From a checkpoint of a small mixture-of-experts model trained on Wikipedia.
Size: 8 layers, width 192, vocabulary 16432, 32.8M parameters.
Experts: 64 experts in each of 8 layers, 48 squared ReLU neurons an expert, 6 picks a token, a softmax router, a shared expert of 64 neurons.
Below are experts of layer 3 (counted from 0) of a mixture-of-experts language model. Rows are named router (the router's row for the expert), up (a neuron's input weights, with its number), down (a neuron's output weights, with its number) and show model dimensions 0-191. Each number is 500 + 40 x the weight over its row's rms, rounded and kept within 0 to 999. Numbers have three digits each.
After each expert's rows: "comes after" lists some tokens at least twice as common just before its tokens as in all text; "comes before" lists some tokens at least twice as common just after its tokens as in all text. This comes from a sample of Wikipedia text that the model never trained on. Tokens count by the router's weight.

# expert 16
router:476565487412542462426522460491457512497512541476520499489491477430444511546523505489463460497499560467544419525531508575442529536564516540517547473502429560553514432551473581469492502485475518468436538451438510485550549502511514467465489447423493475590570478422492472428484484574455534521423514489530539537508514521495525529467543459495612475476511514532574473556529515469530435455532444457541497491479445476523529584520584455509496475492558522497536517528506485522570546497486490458543522464468483562468439506568556480460489537471539529499523546561547497486511502506469510499
up1:569564528546549427487407515497497498515472505469480516514551517508479505494580498595543521509476476460541455609501462555463524549448515564528456472474516450526478501531543509511486454604452563442513513418471501522531498544464528430474486570556555536485453494408523522522409427480508513537493499479421516566509514484541456479524450499504483470341495474520513556514502542495490506566501467518431482515500485483492475483482523552513459535452572534507482523519537468554478448489471512516476532473548506520479560519506504518506459474510501526499473555471565542493527410501489485445
down1:519490603605527495496510558540553471463494412501444484505520508498481467470511465547536535472524430485515550547538508473467429557451461483522474501476560462468511499526571499468443457520489529438479507515486447564484498574496435456503568483506506501480513443504553446441480478520466511512482450507494489410493560512541538506547543482476522519480520534479543565569486491459523431654559526497435493527531515542495548492471520492466490520494488519495547479516647486516491497525528491518413490487504530450468447432477515485451505426508516464508492553492561518488565511567451522492
comes after: " is", " was", " to", " of", " It", " in"
comes before: " the", " a", " an", " by", " as", " first"

# expert 29
router:520486494412467444504579461495500584510459520496499460477509486515542586514531531453482482495521475508560479567510533508465528548513487458578507501536484554499568465532479507461543468526476538491430532468420543482566561504537472462504447466491521448499534483502461555495561501558481540446519513459545532494558466458470505524519529440495523491424499540498508478483478520504509506468537432453508511484537507508576540541557533492543456457452506544507555525595483573585559523530488489410545544413440439551485463575494532501420501483475551533424488500554531502494522518446510464404
up1:456510542439575550521481500471461491532469484491496556547451517457462459498525477501503530519530448474467577549487495539434519449492542561562501520574438475444498494557503453535552468523437517469519586530462563405473501501462522495453567507519464555461456502538410498438542567498456538490555464501485587493470501540556434487524451486508506502552512479476537368462520506568484553450476492424517467500564509531568521519578508482480439468494524597498524516446472512528489507509429442516519464536516501503441466512512586541481535469486473535541490495522488506455491529478498491449
down1:471523509470564492569485518462519512488522410541499486532494519492492501517458451498431493470513490467513437442468545510490471429485569549551486461495514491502486513522506425580493581544477547430547568459542545448530496477510527501555484532575475488537459500498492464409546558446477567488556547569513478468496521470535484399473513535473456569553561468507538508462477493581502550549481508433568467500495567548483503439561519459473472459513441492484485533466531456488434477478501567523500439500492577417510515529431537510514495487558473522511461525477497527434527600512531479466
comes after: "\n", "==", " ==", "===", " ===", " \""
comes before: "==", "The", "In", "===", "On", "He"

# expert 27
router:527495435523499482418570386537514523501483503494499489453511510464465473522511532465487499510499485462496504537487539496459575582556548514555582529557486539507557503538473555469510524505500460495501515493468560482499503556544402481462505488517543505510516470484497480465462473508452560447495493443512528577504515493490566581476557466525548466474567519542546442539524455433520472462542469449578546533558475531536539524524577469592467502484516520507551564520495493554535491555430516467525452479518385502509507536518604498436493516462533519436533516531496516426524484487433555466
up2:483441448428452423474473469453486544526480497493577492460495415534495466484484495444482504477497505466487520491549576518463519453508514550522505549500464568467463431528436537473464475430546507491545474526543457523493509572508503471548486530443428506527537426534526494528590483433548494548515545511458471460502478471526415467545493453461513534520478546563500494473471485452515495512515515484552564517548399530503543608525521543498508497560568538493527511574441557466584483553476433473519470482489537452454440478559499465500526492449434523552441485475506570508467459539476524496
down2:561585532431528441440491509468479442514496497469450512471483443512503388513414473451540549496523455554467516524556527503520492461501457488475529520421474576466449516560485520494492499468474535470480435549528513501427388422503516477502523509434498533535527497509519438549528471503606506525431508527392480455474478507538468516518477543506510489535499517452495508501506500465479490517460509553605507489433540477495496486491493427500557464577490605445454457470519479434513413478478539509457450498485507445438459483504468559530480536462496517528462549567482485506518496486466509493
comes after: ",", ".", " that", " said", " stated", " However"
comes before: " he", " the", " it", " she", " they", "|"

# expert 32
router:484541414479504451433470471497484629508463484520526438461466529502517500610537534480463510506502568485518487543550523527416532553539482544505588518511490515555499442454483513472490496502514488435473496505460510467544544525548489441516498488408563459552546478438472473494542501520507459495523559471544551496501493472524572569529584488515531512436555531543551478522544482473538428502512459473484503499490499534541481539535616497541408466529524530477543567591492494501508470481556518437485537482492474511459450536517581512413454539481465500461527480560476486498484464512463501454
up1:500459402493492455451471530483501542585466561511472446521511523484518495443563516516550563476558491498527549470497503447472488525560443425531599505499525494476513546483510497496501454537479391479509513485507575451427522507423492555476489566532488524527552526474501541474507494500476523487506461459476473510475480547496569467436447493566499574428453533517479526461452482473461472552556425488509501511502504502486490497440547442499504547406433472455479397471542502424495492436502467502561546475493447528525565448485410497515470481560554513445455488500506518521524439485563518533
down1:435498521493484501511489496477493538530416518512524463535477530508596508436544474476524494422553501428504468463479553422534453522434541465567513548554555470496502447501495476567487551567602524449529533468488429449558548510512543531462563485478513487538563542483567535484507543423484449544487475495547418522518473482496523493478499535518494509494521450540524537455480521515530601514535458437458510527548532515507438553516503574491475487514439508469561478523496498498495473495473481514447531428582473551520497497437495535481470466519484477465546431453556411562552461522551504565
comes after: " (", " =", "born", "–", " ", ","
comes before: ")", "–", "\n", "),", "born", "age"

# expert 26
router:509531503433471458424489418540455601575465512487533513480462481442467446582534563485459536561474472461557479557510548480439508517565513505537489507536473554530556442523475515479510528512472508487476498511428511431552511591496511461492503514425535528527536503477464536364501520531450476475426498461505525539541531512539554590475518490523509437429515551493505516488496539506515490454488473478519526527545516517509566520572540474556483484501601528510534547537536464523530449503551444440533508440452436490466482565507508525437481549443465512511515443550530535509490465467485489484
up10:497495494557488446570498550500505498455533450561483474478458533542539496529481475482550501453504500374514514514495481549464503496477515488475520503567550524670465510484507567518516568466497508527541446492507562485532524365476446479532436501503507465482468482488485450524524526527547469482544569504497442543566498476519501513480527562420471561451513502499444575485495472479474450469516480523480513491506533491476535519557491498542500555469529500539456460499473532526472477491488517441491416468547456456405546564457573486509438448507481490485515482463443511534504509373494542474
down10:461512591522478507498457465526497474503540518451570473518509433512517509464513509528469494442403535513529474526532462499554502503426478541508497526509515536477553536386514491485508478485529471493572542573477494452553557526427566522463472464485482466529530531507470489482479594470575485448530475445529523529531524489545509534530491546505441509496419524492565469531547531536512506472385505560453414491548466511465487582476556578455518525573498503491467487524552534499448345465484484456452534512456500503549560502495489529499467500526418474546475509521531453483473539508496523496
comes after: " |", "|", " (", ":", " $", "–"
comes before: " |", ".", ",", "th", "–", "-"

# expert 14
router:463488523474485413401539455508460549540436552516530489517502448449462475552558566449434434524506540473528489559546521526471525565509530546538529478540442566564581497527445520468527526511433519446483521464466506474532509531437511474529459441432460463550500496500494507490463461508455490460463500479612544561537509467504546538485587450516515468442473546516467506531554534528523502417507490483564528452508513536501506529504532512523527446496517520485517559510497459512543556554494504482501506449460413502431506571552584498446468474467508563535553505572577501469471464517513492487
up2:536466538478483462489523497481493527491476517520491459378473504528470435521424540430489465480532479473536559520482551511517502466588508502450484544504488507490472497540502574484420576539457506529478482481442537495451566573462533495487488511494540570515445511511525550512496477525545453468574535531505525496520505459473492510507564502503586532447529532503429531505404471447489512463490553483541557516479530523529415511547443458562503514473430518495451519489512485377533453520563559493498495525465531540383519488578472513487505510536489529515536517600495438445415492527490513530
down2:520418517526421516521479495379563536523470463537526422497496543501478511406495488477537501513486526587467533441593511495578476529461507463393508536480492523417467537491540552489457522545493513548520453528455526524496533535507529481454510490530511469494522522455602621515437530586509498472510487486531456470477504498451524486469500476532524521462439526469505503518514568486522513474515539547505512567548592542498487547438514496468467487557536459465461466522553503551451475489531476531505473552441508467503481529493491605520467451513409523477482500473465505507474534550462442534
comes after: ")", ".", "\n", " |", ";", " Born"
comes before: "-", "\n", "|", "=", " Died", " Coordinates"

# expert 23
router:488524505479494501441521440506471505476498510505516499456477453470415474538510524450468563513480528429524468493550552545465592545497500459552475574509544520520526441534455545478533570479439498487434508443443526469544541477468500518493415448453498485572568489459454500454465445543475529490485589484521513550542530458487557543499514442533521452451503505509504448505550539410509436554540457462516551485517497500507546507496536415567385424493506505472541556559471514556568525528451492446475527486443475509432488511546496460413507505538486531461551515518512554494542520452472534480
up1:481421439490483494498486523476455508494510512500489524538491521506504507507539496582425548527443556482449509495504528524466492471498459553514509530507476589450486493501446391530491450533508456479603457496545459526488519474506524487518610572507503485500575478530543467454489471530461426512415491490520480478485419494555469508511518542508485558508468528531515529565474525518491489515453541531563597501423485521548517533440513508454518467539526558528490526558443566544466461520462432484497519455478516538464466473595499586518527514513459502563434479472465490539448517550559502380
down1:538532504533501552523466470451515517444511527528522480518493466466476498495420461445505488416465472519531518452519530600498477472512507531431519520534535499498536512521464532498488492483509514530493519505525508475505499420538521557572395475470526461547559572506496462577482486514514458500523501527593440549462462529500498495493477571453580501445472534503440499519527456532497527545477475486506518419481528415551501500495524413468444499541557496578525530626472460503416585537524496554528543461471515516471504483493529469416491481503482575442549489432450514492529494415553453462
comes after: " he", " He", ",", ".", " was", " which"
comes before: " a", " was", " also", " been", " to", " not"

# expert 53
router:453550517455467478387499423500457580564459499510490507474485496435507581614467578459420484514453502498511511545615517529450515543546508458509515503534517608455515456436508502483509533526437500520512559430454557497537551510471490457514494537448532535553523495510489524453519472500429496437437536498515523495520521500491556562529507467511514498448573538509511486517521522500544446461479416419513542451556475544521520510537549482549445441489569492505537513552507477513539506524506551433509504447494410527474492553514497489460454490513492516530561483527554552518499495444494503515
up10:521379517531512509516514499502510473525454554586443485425464490546492522528480507481496499500534545520453527433508514445520528489545482467526481511513512418521494485495497509502509501556468473466513501529525524494486438463487557468450597500493536585546476497463497533473475509429482545482463583536430486498522428541529476498567498461547588443563518496502524467521500494523489578494580474506436508442535487456444493473492580445530518572446473578459492539491464439476593454523507552488525487442562509448549478538529512431519543515544544511529509470465605500531530530490575478557
down10:561547467569414469454479528452505467508427473503532436629507477471530470485526529471517497480488511528480467543478453480544434498474449539564505441509493440523473444609522492496479516450413557489521478549510530521522497473508494531479512463512456572551453542494495446497522553488470464592468556474495448468510503454525520487449519535515540427495514467456556474553510539576544546528521543526513523519518555492485482537480476458568507496579533539511501484502576445511531473494460495597495483494511459543462472481444460457603491537511506501590448523467601516479496460474464500497
comes after: " |", "\n", "|", " 2", " 0", " 1"
comes before: " |", "–", " 0", ";", "th", "%"

# expert 55
router:467553483514528442430500395546425502481456521448507529498513500479503466533578511444473446530460534439532491533577489482488531550541526517543554521580458533573504454545445514480562489536467526478469527435472549469521549502498507520463473468512444475544518456451451549420543518530442539411525545487507518579507525452521582543476552483557526436467580558539524468574501474447507518469500498489502529502493496482526478538549573476496487462489498562451494548531489466521510536577436520487521476436485408524489506515582531486464452496487510543463540590544540486463526475496496520526
up0:450489412522501482508466460443484528468489522493508463479396545460439515574524458522504498478570557474448539591521498504487519466561510498532558472533503469550486480500537488445509560570443578508490536491485460498527602483578526480435427425482513407494522493469491530465452429524536531500488442496498573519465477433529506534479470500531628568441501504516518526535497524506498490474486471473462470529491487514511461507500537483541470501484484468498485478550556493496515501434432427506508477443509461516367498494513508548460439499499459543487533562503479417470490432521475459474
down0:462580503458429571585600588528572512498465557529476532599579465438582621426493448463509502521425451558521508440475488485513528533434506454464459489508454494450478545443483542542407534503529437557473496510458488497475470533468493525528540556472485521550479523542489498469522542496500439519470485509525478480476477566440508502491505531520467486491498483407470459437501472519439506550535425530552452518521481463475531486492495490521495471544452557508546519522453535460478518482568493516513507515466544503537493514531522468460465479481491488511469450462559438564461478534500512470
comes after: ",", " and", " in", " during", " at", " from"
comes before: " the", " a", " his", " he", " it", " —;"

# expert 15
router:486523483449487445403513412481498579537433488507465504483508523506498504583516558486499560569421503460546494503601495515474547573479495499517517483519466542479520441455460501468513501467462494479452521432418518462502550503515419445511515489487486530550552501512472487446528512484384530511459524482556579504529493528493523566529514478477526409459484488501559474579505503488500447506530415471498542486538492494518485515531602459606460476552509523472524559601514505509527468526532549410523487499470435481487479533490511498445487522446530537514518487495596495484477471550519501516
up11:502528538490505537482476532505503521418440484493487486489451544443543485542544498543512504585473507476481424535509475479497538495519488513483545495488467459521512528550494486529584491516518469567412588543359506466504547485486548451522515488499463502449476538505518512517479518490461480466540524468483554521515446542489586495511483488470460524445467485498479452535502510428464494456505442499448465464509518461586502472399563494518532490437452473426511423534560453518532498452531528512491529551483509544487520469567532490470505525467621522481437503550497537334475503471500534523
down11:492506527498460471493455506451479456465490477528522502539520495494548462523469520545490485491516494520497528491533435508550469468561505488523414541505524494486570536548564504539521496447561547533525538459437487537498478450483438535495437471506465515506462483525566602473474518575465604494460447520536423497479561532502468524539575488452510543489476533531491509451435442513532427416455474538501512468534533549414468478510542590548580478481585496481478442467558489529559574459479501528505444565415529524500454472543556480496522484499444544502529564542546557461515522517559507537
comes after: " |", " ", " 0", " 1", "0", "–"
comes before: " |", "\n", " ", " 0", "–", " 1"